Below are experts of layer 9 (counted from 0) of a mixture-of-experts language model. Rows are named router (the router's row for the expert), gate (a neuron's input weights, with its number), up (a neuron's input weights, with its number) and show model dimensions 128-159. Each number is 128 + 24 x the weight over its row's rms, rounded and kept within 0 to 255. Numbers have three digits each.
After each expert's rows: a language model's description of what the expert responds to. This comes from a sample of Wikipedia text that the model never trained on.

# expert 5
router:107165117113142150114151103126157115177110130117126093124111127134113131155088079098157141171121
gate0:132139151091131112135128097089138137079141078187141122139132131115112183153128139117101120114102
up0:157094120104148149117152102096107156105140126179138116119077160083122178168103148155104139091085
gate1:122120128111048133164124145104113125139150074113132158166119114107116132123110105083130131106102
up1:105123138116125107121124087141143174111136155133133121103154144137149136105102129175112118144111
gate2:117154126111143115138145150146108155101094146156114160125129090170117110120121076090113083100136
up2:115101139173106115147139136118172087118164159117137089104150149119128105140095174111150135104156
gate3:093152106164104119151088099178148156149098127149132155162117068088112105153114111128143114170148
up3:117153156125080149134135116098151114125143117128115116112124145086151128147109133145104096120129
gate4:095177113113162140152150128119080170151125140123142116164157131104111117113095129087112081074095
up4:145141132099132156143153122103186175111120167094110118143144144125094123134128150137090163076111
gate5:125143115157172133120119175098139103146136087124116107111152156121113101136127060176131156127103
up5:099148120141148116120090121118125134115155112121076132140088115108171134138073132174126207102101
gate6:144166118090174106134142158143104146111190121137139111123132163092139113145119109140177068129148
up6:130109123097125114108139125168144132117162140167047125117169122154114148140136151121126139120151
gate7:150111157123156187170137103124132158148098098130120106139088116142128136109130118149147118121085
up7:113107127107092148131121159150106097124135103127116135104106117135097115133131135111116093156139
gate8:112116148113109121075155138166170119131092132142133109108134121093130141122109146089121144149111
up8:121145135121111132154108134106083144112192130126167136142135154155148135123126111154122108133133
gate9:162138076112094169112083118141103131181107143148102160106098142137132089106086111136122118167144
up9:127144128160142104109125131131134129135107103151085123131130104136189120132112126112126150125124
gate10:123087130125148133124154145122140121077161122112131128148119124139095119135083141102097120153115
up10:136131129140130127140126105145080159145103149166084161124119130074112141114165118160146167107137
gate11:121096134061103092152147130138153163092092100118112108138125139135130157111133145096133112150158
up11:146106120159138104094143169107140157150100158109132165077113086113094112132105125127164119129120
gate12:124148136107086154115167085119087107123126141094125136102122122153119105091105084165165130143142
up12:127155143088105192099109109137113122132122114121096149110095138125152105129134080130095141210127
gate13:152134141101093105117131165120109122161097101169136140147123129154147130136152084170133093083119
up13:127106158090145149142126115106134171129194125129157132102104143146106148100108182109128137107095
gate14:122170118145158150121113140140180101167134107153152099123101136142111171112098139115138140148110
up14:137167158174152141122174134126172101134109111120109111074130156103147136144132124127137128107144
gate15:140183150119149085083140148121125086169113140135096170143112131107097132128149096148161108108145
up15:150167125075171143148131173135110094110121146109152111151141125087146131115126115132125133090119
gate16:108140123102123202120147135135128140125159148128120122099139118116155144143123100128092113138136
up16:141104172092119136123123138115114069112114165098136148145139146169108121098126142081134111125118
gate17:142129153110156145098118085118135143169126123125141130128122126112094126104127108164136110136134
up17:129140113136143121084079143140156116101096168120138136127141105132148104135101149103129168096135
gate18:153147162125155113126119109144123157100083126097102086141127157131111117148168120120117164152140
up18:128120113127123162131103125092149128161104129138134120142094152142111129107132108144134114173087
gate19:109130107121141128097148120154161151097155090093136114112140120124189084118124098141143094137192
up19:107124123112174168161079154160146141133089114170115141171172125129108171146121139135165145101132
gate20:111117107159112135153155123177105119136118136152110121152102142138130127094155119134177083131093
up20:169103143086160099128100152170152164123146099159142180117155118110106137128119167140113166146198
gate21:077144104178159090099135151174146134178124132138116105120131126145164091130131123109124103118147
up21:130111151062077143127133116133124137149124086130136110154147128111125155125138148121077152110117
What it handles: Newlines, == section markers and table rows, plus plural or noun endings and common nouns, such as countries, perform-ers, University, season.

# expert 1
router:136073133176137112116122144125134128155143141135068094123132151160101089164124099113144164124132
gate0:101087118116166119122093171127129105149080120181105104133145127148098142109122159102131117120173
up0:116137094176102127092078150117113123076112110136126102127136129157135090120151134170173189135190
gate1:092132112149150146111128145155143172150102129121139152115153156131117106112120158120093106091144
up1:116158100127147123146114122133096142183135144126128133100081140113117099068142139117113149094122
gate2:124110135100111130169113144135109153133140129107124101113151101175154141092096151120148125116122
up2:132100132120117089116138121129108097125111165116149128139093162100112127147135109162122162136137
gate3:137133080160124126146136144202145090115124125117088122112113123106154139166121081118071126143147
up3:117191118190133133109112051086102155131094190125172141144111159125139132150096122122135116146120
gate4:100159106144106139128127121129125105155110132150130088139147091107176119105155106099140129124127
up4:133143067119105121119128131087124094137124138146066094114124114138185146106100134106140152114143
gate5:144141116127125139112119161099092059097102138103115121167107111088156149118106091143128116089099
up5:068122111124093157134111183147091114120139089113116108159148106142136110122129101108125106132101
gate6:093119129117092149156124122166129118129156108115041150127112081099100098101116144167118136131118
up6:150144108116132137123126162108093134101138143131130089133152134142081147145154090155135121176131
gate7:116129109096140107113133123093173144099146117105140124146118119117146117149150145181140214175140
up7:181116147181114113074134115157100169138121161128117140148154114116101127131150132103097106131112
gate8:138188145111127095160116104097088108145170165122173142147133147117152138116119121162103129144143
up8:142132128156177120126135130128181134091142077116137129129129110133107124138145135111150132137130
gate9:106133178130165125120133153134151186120118114106111126182093125106105138129132126130131154130123
up9:114138132121115077136155122120173124148172146189145124111159125172146116108107107129125079118137
gate10:100075139161183134154081151180102106130165123099118157118145154126144139093175148123122133151132
up10:127156120136119158165164120107113128140139145121140157139117118116075145158145097094126084130087
gate11:149140099090141144105083107144119092120121165127118134153145147160169157133089123139152133105083
up11:093136154142115133141151137139131083138108106148133141141148097106103119092155109131100088157111
gate12:111124103165172159114141120103099111143148146155108101149131151158131091134115137126105181108136
up12:135102088152163164123096120129116114121108134136133073152146117117146086145103092133114155075145
gate13:157083113107125140137118170165103090127153161146123149158151128139141152063181103132106163150176
up13:155123119088096108132094157099140149134128124112111104132146150153131091122146153126087130138112
gate14:125103156145134152114128121135136119115109121114129111122143101126114055171121106169143114145103
up14:133186105083124132161130116125127122137122117100139159104150159153156158174138128151140135158131
gate15:138111156142166127154146172138126125126131178165143090139134080121128095160128151102151089118115
up15:136157114137130163139100123166111117123106130118124131130166142152143082096151100146135150159152
gate16:122097178165143136142134099142150157121151110120177141126121135119151119173144140124127131086142
up16:167140085124114141165143166105095136101122122087111136151102082092128124130128134098099098071107
gate17:126087127150122164115129167096100120102133168170143132117083112148119149136139152142148136158089
up17:155164129099152137155139109082103088170120156181099178121095163113156135157153103067112105107160
gate18:123125096101091088102073156142110117135120163155108141140109109142109109114142158087111091114142
up18:171133116105157110142145131101117104183125093158137139112132131156114138110131134115133134140083
gate19:103121137146123125070130165192096089136089119167148103137092133123134103134146160117122131131105
up19:154069130106173099113128172124134120118116124177118115107123105086084148153169138124124110142102
gate20:148110110131119123082120119155137138109102118137077098105131109100164119117166132109144102098080
up20:148115114145137179158114148147168129117143110107112107129150056096133115136114131133139127174159
gate21:069103151160125107128104105125097084086115140103116128089090102125130128113096139139140149129112
up21:145107141112117111124132127133131119161130112184159121149133113126144152103159142153134135128131
What it handles: Articles, possessives and words opening a noun phrase, such as the, a, his, other, another, Iranian, plus leading pieces of names like Phil.

# expert 4
router:123092109108121131176123133136159147111128158128091095154136094109118117144127153144182102144149
gate0:150172150112139115120116131124108127142134137142151160094148133122138163125128109151111134130100
up0:117124171152129133067102119075148096123124169116170170128153149108128157133131132127105113113113
gate1:134126121132109127129174123133155084116148165161119114102116157091093140134078133131159137135152
up1:124104076177171149120120166144149109097101171093135116105108128103166156120102101130133124144168
gate2:119111128159122115105155110110113133086160142136133182145084132102117129114077141108153107120113
up2:102119103110114075102187095142105181129167123121170147118087146113112114073094121109093103118161
gate3:124114079168135096158118129124101089142164106152154105141127148126118148127118119127186089135151
up3:131087113118167131155142119071148117111128147109123066132120163142138175145150128116115121117109
gate4:147094141172155124130099101144120079118090137119153135106120103097157108091093165151125118093172
up4:132115124133126109135174139184183150135157139143144138164140144122108173128121135111125144076107
gate5:121100109111171089130149111095138116125126095095123153147156130134069150125124165111167136100146
up5:128133106161133138114143122102112110122136115112100164129145109135073109111139161168132131107160
gate6:136094074144136143105118115126112104118158141110137097124129107163142123120173137153095122095161
up6:125099116099135131148168115120141096117099113089136117136126125137137124076122123152122112126093
gate7:105106140111107126090120103159118126160130143134135134163214107114168135140137112128137080141147
up7:051136125093112113155190130090140131108161129143159124163095141125110183120116089127087148101132
gate8:125164171168093121116084125149097132109107119150112143092110135137148144120119104157127138125121
up8:117157105129100095117095119133125160098138130129105111111105133117117152129140109153165152157119
gate9:105147126115146139090147090081107093102138117118176148098086147117110130166083108145105102139113
up9:155185105142139146081129136131119149171156199110143132151174136086115106157166116134111164129129
gate10:100098102140147134122130131134150120150105139136110120132096194158131206123147132120106105146107
up10:101077107120153106135147132128147100134114102098107095166101178149128163151108157121122138108119
gate11:164102135147162142143084154100140088088093110126124156130143136149116169120106135141131122113143
up11:103151103093135132098080140133115172119168156126097115161150085130102127134161137126123098144144
gate12:109145105137076156127135177123136111124131175162099121159129102138108099119110129119107143145072
up12:174151166139107121134135127143100110110146149108129138105109125095135147099138131159101112173128
gate13:127160120130095111098134124156141112104156142123097167134113155152109118117129142148091115141085
up13:143158146117196157095114130137170121118117154107127124103137146116121090150180077145173147118176
gate14:129164152130162147121138140139103131140102136127143141099108130133116131121086094153106150093140
up14:126138126126104125096133161134109091109121154127138141111131135123111158110099108106139148125159
gate15:142117155140109140143128099123136158131120144129101134106137102105080140130114108163110121160139
up15:128141167142106138176126118126122099092144131102124115137095141091126182081105134124087146117130
gate16:152135134122118131146102135120168130162111145139097155110152095157101117127168157107141142117128
up16:158127095132144147087095111113118120117120121124101101075124160148099126083166111112118118134117
gate17:113159083109133152110070117110135115142086122089162101100099133130132117130121119128072097104092
up17:171175106127098144128112139159096129094116173103126151136171145082128165131129148098135111146143
gate18:115140112121144162094103113174135106130103116134091120124141095136127125140142130144118111135158
up18:144121128165135116125140075153183097146147086089137108117155118141159140163158178125123164151141
gate19:087168111152110131089100146145129113106109105140129087140132133134106127164110107142107149146132
up19:138169164109173123143125119114149193107127132127151136132169132148108118088172158100118115147162
gate20:141159121131111158105158132129113164145089133083173119158131110085132128124163135105153120118131
up20:151182084130123197140147133111151106109110159042140152119106095116140137117132119131094147138152
gate21:101148077147123108161149111137131136180126150174131159103139098137125136143131113097124100154108
up21:131099146117143119131134132161136099132115130137114113097152132141153092135192105132143070116104
What it handles: Bare spaces before numbers in tables and text, and word-initial capital or lowercase letters like S, C, re, de, c in cf.

# expert 3
router:089105118087104079142114119175150179150151130125085158097086138133156141113112104118148163128117
gate0:108113138106160124119142112131080135126137120102133145124080114114149146149092121127156131066160
up0:160107107140116164131135120133125136067142147159124115148087163157149072168120154113138128118127
gate1:124087113163135089110148111169118111183128171163133103139051156133116134134129119159116091109136
up1:153140131134169117135125158133131135147084161145140129144107159135140166122144098177156146098139
gate2:117166129127094122146143125141167136116122113100107119107094175135122156136125118149119145135177
up2:112143133115136117130103133093122182123141130109150073149132139134097116202123085116139173106152
gate3:130163142064134119109132139168152120150127126124164129126129154072130142087127128104131121109146
up3:185110145150102115092161100109134142152177129132116112099102151177140152149091113109115119151145
gate4:136126131098170112102178118137102145087125113130140111185133109138152114172132161116163126085177
up4:153136078133124152174141164144140180102106112115133119113155125126104106189119144086140131158124
gate5:164100090140110110142136182174096129115148117099131160162148078143177106118175128133129123134123
up5:141130108131152148078131101106169163158116125156128117134076153123120121143090112121134116112104
gate6:111126131140133151084090146151131135107111149165105155114159154141091125104152138114123097142142
up6:111203096144118165138130115123140129113148115139151098162104154124093136131113109140145150132147
gate7:129139105109137146097094107148105130148136108123131136142116130106095117127119150164128100136160
up7:142135164125136115140153133122162090124152145085149157101118168130129136146093106127156100105123
gate8:121151142128120123124176147101138107099133114135142123154136119137119091127139133135107112154138
up8:136118108143158103159076143144146168108137101134133159074186141119137138164162105136123139146141
gate9:098141120129139135105105137160120160181104156109160121101106134144117107146129146086175157129119
up9:137084152163111134127130129106125108092138096125120115152126111135125158144127125151114103144135
gate10:152116078128156097160089140125105102138143118106079175094131124104096151149130139122148106135155
up10:132095115147114101134125106107138145156127140137107156188120155122123130180112139122123143134142
gate11:141093130100105125102110110153098115145115136146106123144136174163117099168172148110133133188123
up11:094116131125179142142101122145193133105147120165114118142137133169122112137134100126124141154138
gate12:109138095130110138127116163147117098127159172106118160111063106103116110161100125175130148072146
up12:148137147134132123134142156170141181091109100138119120135143123102125090087087121115130126115124
gate13:114149116117124085106137106156106085153142106140155154126133127092145084116178135147126166166142
up13:147105095162113131106132074157100117115157124101145104160109159110138110128106129142146139120108
gate14:093158125139122161116118123085134132149122142143153120145142149137106117128130102119160187115145
up14:111148100142175162123138144115147128125136164127135106140146124125112058112142112153118103144142
gate15:135114086157138153163149144141092141101131139131125122115145179121137125105115122153177111116108
up15:128134162088167100098121134149134127140121143056129101150103124188157108145147132118117150111135
gate16:140148148155117101119163136092151129132120145093126089128123104136183108092123110108142164135127
up16:134170110146147128111149117134126176166099154145154118153151140126178130103112113129109145148121
gate17:122171120109121108112128152184134114155144145128120137135101120165125109122078147117140149104120
up17:166147140102102168124143115166143142143135113113146146127086130171086146140099139145144124074133
gate18:118149107119070155122135137118157128135119144120140095142133163141115111123122127146139174130142
up18:126118120111105093111079120172135134142137137132094144140108111103123169172150125107101107137084
gate19:106141138115104157096088161123148143131114127115174113140115109131137068128136131148154165168138
up19:163099110093134145143104135118134131096124168184060139099150083129119128151151120129140105108140
gate20:094130147113114127132083128153166065126110130176147121157122144132106113101131136122119165146145
up20:115127089124108081103133105114137116139074130124165139092122093097104067142142101125182126149130
gate21:081113158126113154140101076183133142176166114114125115136155114110152123123103145158126128119164
up21:153148075156141137113132117086112114091137130139097181114110101131143105150155140093150159183115
What it handles: Prepositions, auxiliaries and past-tense or verb endings in running prose, such as of, to, was, is, chronic-led, exud-ed.

# expert 2
router:126129118103134100183110176119085125150161147117142131125123123128126140135112083127129099189091
gate0:119142102134123127158161151106110117128135113118090130063114118104099148135119128149138078149152
up0:128138111191130125157155139138114102108138117070136151079117117095154162119132097101136099155126
gate1:159153134116147149124113140152123096108109109171131114103169124089114166102101095104140108118178
up1:128142109132170156151136156105135116134130117168118081149140154141142114149088113114152158108126
gate2:125129135146096125166132158137133078165129158129127104091153161118131115134180136119139114142127
up2:093146121145102176176130109124131105148108104123121128156097104141129145120148165110132109178157
gate3:161113098061104163132108178117106125107143105095108103161152132152107162179158104158102079147126
up3:121181139179134103132143137133155177097161155091106088118103124128138093149120182135076120101120
gate4:130099120124122110095129149160148158146117121126148100111079143170092094126094126113118144152093
up4:108103105088138134163109108141189163174108104132117133136126137139169138133193116123140088114139
gate5:104119151185134115191116153121119115148136121146108119128104169081139096115137143092132123158143
up5:112110165111141161145175123165151144106121147163125107103128125143098106129117095131136166079094
gate6:122133136141123112146123122141145104160137096127111176155137130123117152161090116082129150129097
up6:139105135096112144125162156137122107092080136116110111149148117108148116094134173135134112123135
gate7:105179116134139124138099092154080113149134118092165120131130157127146153122149149103209158109085
up7:160109139116138117136142151122144160123160149133098142140115102099090131136126123166116090173161
gate8:172149125134152144103063107125132096123138146133118085134105115095126112123153103181116136127090
up8:139118104148121157158179149114170125128123108171129190122134142185170119112146130113114123162127
gate9:149116114146111141136146095106121118128125119130100149155150141152122167111125171138127148126146
up9:162115124159119133097147130146129108138133136106144147119217069149130137136129132126118092130107
gate10:123139100142165142117158132125114106142130087121122125113125114118127126138154098109109102195153
up10:109114147118097140122078113116135110110105085094134116143121084149142130115102146145121100103127
gate11:140115085114093109160116143102156120156133140156092169176163121132157137150112117109139152188132
up11:129103158113104123105109134141161144183118118117101143138152124100115140121147114110133129171115
gate12:157113139113178121159106100117112153119164133095126115138126159167100125159089069161109130115177
up12:150108104097142128128114053149156126114165160115141161142127120100142119113129096122120118104129
gate13:111104079105144123114116176161108126102128138122123140160122054098158119117090190118166145171115
up13:136104110158142115121115158133111120119137141117147174125118135094116127078130161118146147129130
gate14:119088131131088110132113076096143128145105108167103109144129133128124129138128078160109092134155
up14:126136123114138148152133098102111105136159108089131106143157187104116125121147100121123090155124
gate15:111166115153122140145096113122122152124063137098152152191106153140091115129121078147090117098126
up15:110155104147110140152073135117082153180116127126157098110120134118136121123143158114137104090114
gate16:146159131152177148108089146137134102107151148121130081125101153159110172147144133181136144149113
up16:130151168160137126147120092174144141150141101147122127099108144131055124099135087119099094169159
gate17:133106128150110128162130114128143080113155145095145165150150128110148169139114135159138143111126
up17:122169139101111144099113094111174156102144151118114103102111121129104097127124135132131121112154
gate18:108104071137127114067166120142102138093122106166118155151120103132146102160121119120101094104111
up18:121123077093139108139114131108132174137143095168129128123150159162151084145114156190106149186103
gate19:129103087069097104114129108143149142150100147129134155099124121113136131188136117144118121106120
up19:144145132123122141171135167131083119096152134131143130141128126156091120053098129076115151139147
gate20:131135087128111115165091108129151085164120101144103152100121145139118168088126145124149121134115
up20:168140138143141095082139112140126112118139156162148137127125145118130176129151138157140136097124
gate21:107159143149099143146099144081111147087151160110128146148093114123170152152121129105111080150123
up21:132160110148110119114154144071082154118142143129135125163166132102168159107144156133110122140121
What it handles: Word pieces inside personal and place names, often Slavic, Turkic, Japanese or Romanian, such as Vad-im, Saku-ma, Yus-if, Buchar-est.

# expert 0
router:095084103139170112130115115151099122143144124162068131127123120147094124137105082088128134143097
gate0:122118130133130118113121071119135137142153129159184142157106104154152111103094112156084155115137
up0:101121180126087105144146114107124107135129153172151102136056105149160168144132124145116103133110
gate1:127115137114099079135120128115153155127128115090107171140134157079175097156106124106147110105108
up1:102104148133113105129118118106132068114143116177121132124113124122170134180118079120132154105108
gate2:113136122129106094118127127144148089175147105136140106087080077140112133117085147127132113174141
up2:156141146085129097114095148126162150149161115104144085123132121155128174138137126102143148190111
gate3:152135086148062128165113095110119138142111117088109153063136148126126173136145116128156084123094
up3:129175099125089110151138097156105103102130086145126144106107158148118137107182136125159101126123
gate4:139136105125155164153124146170090090169113095146125125101130113189152181091129150128123159135113
up4:120152126117113141171119162147131088158138121152134108156121164128130105075114102123111141116116
gate5:119143126111122105112119100131135132115130125130123121159127130129123104110101141128164187120128
up5:129181136139142131178119146159126096141143122125145111138155119122102094103064118166133165117154
gate6:176108142104132112096125159102146110119148123165115152117099121102144132147110127162094142147118
up6:158155154105118122108141134159104128126173118147114089120145129143152092121132111148066101116139
gate7:131135129178110125101097176121128114074144090154106107175101164144131154140226108137157112164096
up7:127146136100149124120107167142127130130106126106104119129104156122157146154130144120119112121119
gate8:140104109076114110138114133120084124119139108129112148143151126132190124155113092143137109108125
up8:106082088168154153131117128119122133110102128141140114145076130126141131156135122082126148111094
gate9:063160104128115125087117150112162136145124126101138162117134127159140121142132158110142123160123
up9:139164089118166152127156062126139154118137142093096169168137104161148141123149098161107140138155
gate10:158090130132077146145132090136105112149141102065097136132107147119121111126073113107134113150142
up10:122085145118106125127141146113150084145123113094117127089121136132143105170120126117135145167165
gate11:144122125135160094126148141147167161141125119182142094119132111127102126129134148130117152112130
up11:104111129153116144083159118185170131184128190131146120128094103165123101139145147124114143108088
gate12:153106111113126094144123128110139134119128114134143087137098100090148145098139139123107108137150
up12:104162148137133191119135104124168151126178133109157157090122155129157139135084100144127139136109
gate13:086167129133143137127174133160155125122089158130139130112159095126166105091127129165113132139101
up13:145161072118087082140134105154104114122132100122144133129132140120107097158150156135135116128151
gate14:161106108126168121111141104135104128140140116127121137088146174084109125115089173119172091122163
up14:165076093124153113109134120121127168129129142129109120108126162090111119123115158121168097144141
gate15:139160110176097073168166198133143086088144133143137143135122121104100117135121144161138095153139
up15:137144149163141123130135148154099188186149117118083082153122114054145124169151137133143131143137
gate16:104114100114135098118137143111167146139113074164111127156132121131156120113127101098136125141083
up16:104149132134124132136158136121135147096173119161138171112170142099149135113135124127104142136114
gate17:115127126098132132150183122136145107138125115147109144119189124081166113119148090134091125159112
up17:154114086128095111142089157112102142136087126143173123079171138137118134146104080135155097088139
gate18:128159122087123142141136140150116162153152102141125159108078166142092127131133095138117153163125
up18:146156102171171087135160163096122084091128148091143131096110098088131144114125154124106124107114
gate19:133151087117111182132143127127129098107128138160151118117132146128122140132128108143106134124117
up19:127138123153110126127112132133119108139122130101165151096106134153130089147111139138130165113097
gate20:148140107118133117113095077109137093144088137141137138130114056157127147100115105116152091089133
up20:115126132149131135117102160130146179102194108114100161119153132130153129135143170134080160150150
gate21:129127164132126091119118141135172162132180092139121119178109182108132100152132159143092135127140
up21:112130154123142105115134118159126134191135133119134116167124163115126112161164116080123135119093
What it handles: Single digit tokens inside numbers, years, scores and table figures, plus % and ft, such as 2019, 1827, 19–20–7.

# expert 7
router:109161101126127099120138119153111151186126135116127118128148105190133070162111112096149146180117
gate0:137137142145134093101135128137133126158130109143099116125092106101095119095126094089160127112114
up0:098097108126144133081162136148145107117100093082179123146124074118074110108134107136111138119167
gate1:075118107139079134143134166138088112117142180105159136143138156150099143090132118129133115129121
up1:111139115140081106127118147130130165108142146146148115109127149103113134156153151140127124127121
gate2:110171152163125156128117132157134112083118121121139108111121126100112071094129110159138147155123
up2:102086097099072134122147143128126098120121121132091174126095103130122125121093083110153106135118
gate3:143114138125132169091139138089109127161142106150155111136148127113173130136099107097156144150118
up3:139141131151152114129101150182159101158143158126111093160153094114123132140123092170135114152096
gate4:152122112098137089105133129103117130132166150148112193115093138188132063114122123134131140110144
up4:141145097098138123170137140119148129112123130117116132115138100173166112059146155142098125139134
gate5:136139173094141152125132057122114092107136137110129081118132128093150114174109103130162141131127
up5:151076110109123126124130115120141124106141118088146154114158149090087099111096105140150132115161
gate6:144131151180117181098069111138118139133141131126129146167126129172144161142122164156105112103133
up6:093129134123146079093133154126088165170141091127101126141121115165134142144183156130141084111145
gate7:129118130113071137125123147112119117139109133115184142142114140152142095142116121115158104141100
up7:130080138150130165079158144101106106127123190172126133141134176147107114138128110136129108130132
gate8:126180115152120138122152099154148148158128158112131098099142091138119129085125121164115125082149
up8:137139178136132099112100111106130111128165144130082169104134110080137130153114103094152183080138
gate9:119111122149156131127110120106142132119117129116171097104141145129099163117088121125096141150110
up9:106125124121115131107136113132129112144106127152129118117123181116124106167097115125090151140098
gate10:106122108135125096167139153093117069120173100105108124080073091149168107111121108101092153129104
up10:105137142143120170126160149107142063125131110126107139147158144133147127177120133127087167157106
gate11:077113129124113151110109098142110128143146147159077172144111165173144088156095095126106104089132
up11:118108195167123139168166107134083141078118154111132102139109112155169113124114104118144100150154
gate12:131099140190118131089116083145094147169126163126120099096130149114151149082113103061114106146147
up12:118111111129126109187149152120167164164195099165130134119127123154141138151147161167123112111153
gate13:122151122134101121145159144158149105120093160130101135133136067119129056109113137179152117183105
up13:106088153174141113165185105173106123164134156140114168149087137108135134143118136137117133118128
gate14:123111128127094105141153142113135090118146120106123131138121113109137123125098057108142074157152
up14:083162115101123138172137149149137150174117094150145120125123153144094117126121118150131110170123
gate15:084143082129112124140122105083116145182127127123148106107172150157130108147107133124107169130148
up15:088133147117122154129126127136135135148086132124129115163137141158140089125108100127148133162147
gate16:165101137136126135140128133101151125124140134129142113165148104115136127159139119094121133149182
up16:154099138114145114127156096118117107138129129129130121121166148114118139142093145098085180164147
gate17:167120123132131091109136140139115117152115130116157141148120170137112105092144136126089134145128
up17:148139127104146110117137173108129145098129171105102136105164121129124125137143130135109123102115
gate18:165136073136141119101085131136140099143145145083133151191133113144121107185142143113175084133164
up18:104141141147153126133104108110154116118071133115098063094192137128115116111162109056154083133131
gate19:116107141115147079153123129169099120101176104124112130119105111087137117137146181141091155184117
up19:189092106109138120165153110121153103125094132139091120092152157147110137186127144123106125142117
gate20:085121142128109077143165119114134165120112174094105155168145139113164125158116141104115150156110
up20:119127137189156178104119103118114132122142112163106117116136097098132126142127156085171114110160
gate21:120134128131144116137133138118122120146101119126156163095052148124134101059094094094130142093107
up21:138106140104128088204117112167120107114142112103097152104111129130128136129121124111105119158135
What it handles: Inner syllable pieces of ordinary English words, such as cl-ari-nets, pe-di-ment, Mirr-or, comp-eti-tors, bar-r-acks.

# expert 6
router:079117109122135133128123145144128128146119134102126151138163106135088098116119172126144126159080
gate0:140163139109147128140118119106070130129105117158093126087118126148142154125103124131191109064142
up0:125143124107108131121142137116081112143128147117115151059132139108123111127068122114164150050113
gate1:130125163143091154122124126098122142153102109100135144148133147094117139133125131124066118138102
up1:104118141162129130120084117111152130122148098149134118121141160127147122141125159107078120098125
gate2:157112149148139094110129141145102115131138110080151145071146147133127146109149148124120143077094
up2:132112161156112124140109132142065154163094149111147168111131144147136179114111118106180135107111
gate3:115097115195118129107110097152090164087175117162109115114093120152103127138109110161122106096117
up3:121115108129094119170076114147121154111126117139144125145138105108147155087130126107122107128108
gate4:131143125107140148129177141143100137175118156129123102131129120131127127133191128176126136099121
up4:147089161128107160141140101087130127096142114120119120125089121129121090163124143139161136096135
gate5:097106083115113154146128146121125112098144127137129125151188152170176107148165110133108120090155
up5:111151166134131125106142120133151110155126111153162066101085100150129127068114122122126182117147
gate6:147080119096139124126133157139095152125147139108143130139095113124106131115157168119128108090106
up6:122150189130124119108117100089163120139133158130103169130141122147170142126125158119129112123098
gate7:144078125111075150088114139118117127116129123122110120120131136128156091124149120134152143153112
up7:120107132073145127125132118173139138094153160142122145102099076117135135130107077122102103117132
gate8:092130094188160153114123132157114107152124175119122118113146125152152097144153137128083112098173
up8:127132099129146182141142136153093121195130143121115112091177134163178118121127122130115088114126
gate9:157112122113127118082151153136165161120130129129121132127087131129110124211112135129152140122102
up9:115147090110112140118108148143172107157125115163073179145097140121078146137165127128101107169136
gate10:147128130168136138149155134163101163059144134136139121122182134154142138124135111099122156110150
up10:154181115134126071142136075105167154156129167129099158108156148163142098111125109154094150124171
gate11:090131125121120113109128137124119074119136131167146110141194118142132151171114129120127172102114
up11:095140146087149087096157125148147109103111147113116120122191123113154141160127138106146122118093
gate12:126120095124092138117084128150159135097092132151160121131128128119141139112138124092158163156161
up12:115127128113125171108128094112175111125094112125123132109145150112135097108086143114130144126143
gate13:124145066109060127096087198166140143158083125159102125115122116126110119164087144155123136134133
up13:153140169149148085151170087081141153117144154158135125114077094122099138111127157130117090138156
gate14:188117138102136134124101118169128132126093134115107164137127105154131064091147137167117106137155
up14:168129134142097116096097085141135145168129116111107169117088150137155113143111158155148129124147
gate15:146120112141123128114122162132126143103119122120120119087161078111172148132114147129160190184117
up15:156158127141131119157099130117105102138132073131120137088113128133165142124142123082120100101151
gate16:112120094133152109133109121145138134159192151112164122150092103119119092156108143115094109113117
up16:180133159115137157169152158139157135171102137119129083160159110127151159117121131142148153128094
gate17:106140088153107126075111140122133145121100162106091129152144134140146080119091105152114113111112
up17:127141120122149124143159124104075114132133127140146109129142137131112200124081174143084151167121
gate18:095141147105090077108113155128117098123126105123105099099112132132126098148134150091127122171133
up18:065118162093111102104149170151112107125131145108157115101142152152166100117108096130126136076097
gate19:112136121146183167169141103155091139117129122121117119132185131102138112118148141098135137151127
up19:159124138145152132129141134096182142134129143127109147112112129133090127132112108116125108081106
gate20:150119138146098144112101125140086136109130141116113143140134123088092141162126109115122107134140
up20:123165112094122159156136154147137099106115108130119138137090118147173156107103177138104114123112
gate21:141156140110121105145106115164151117056117080149117130149119183078119145128101119157137120141140
up21:148129125113169116116156116096116143130173149163144126122144129169135113163108190136105151140106
What it handles: Periods, commas, colons, brackets, quotes, dashes and table pipes, including periods after initials and list numbers, such as Tom C. Clark, 71.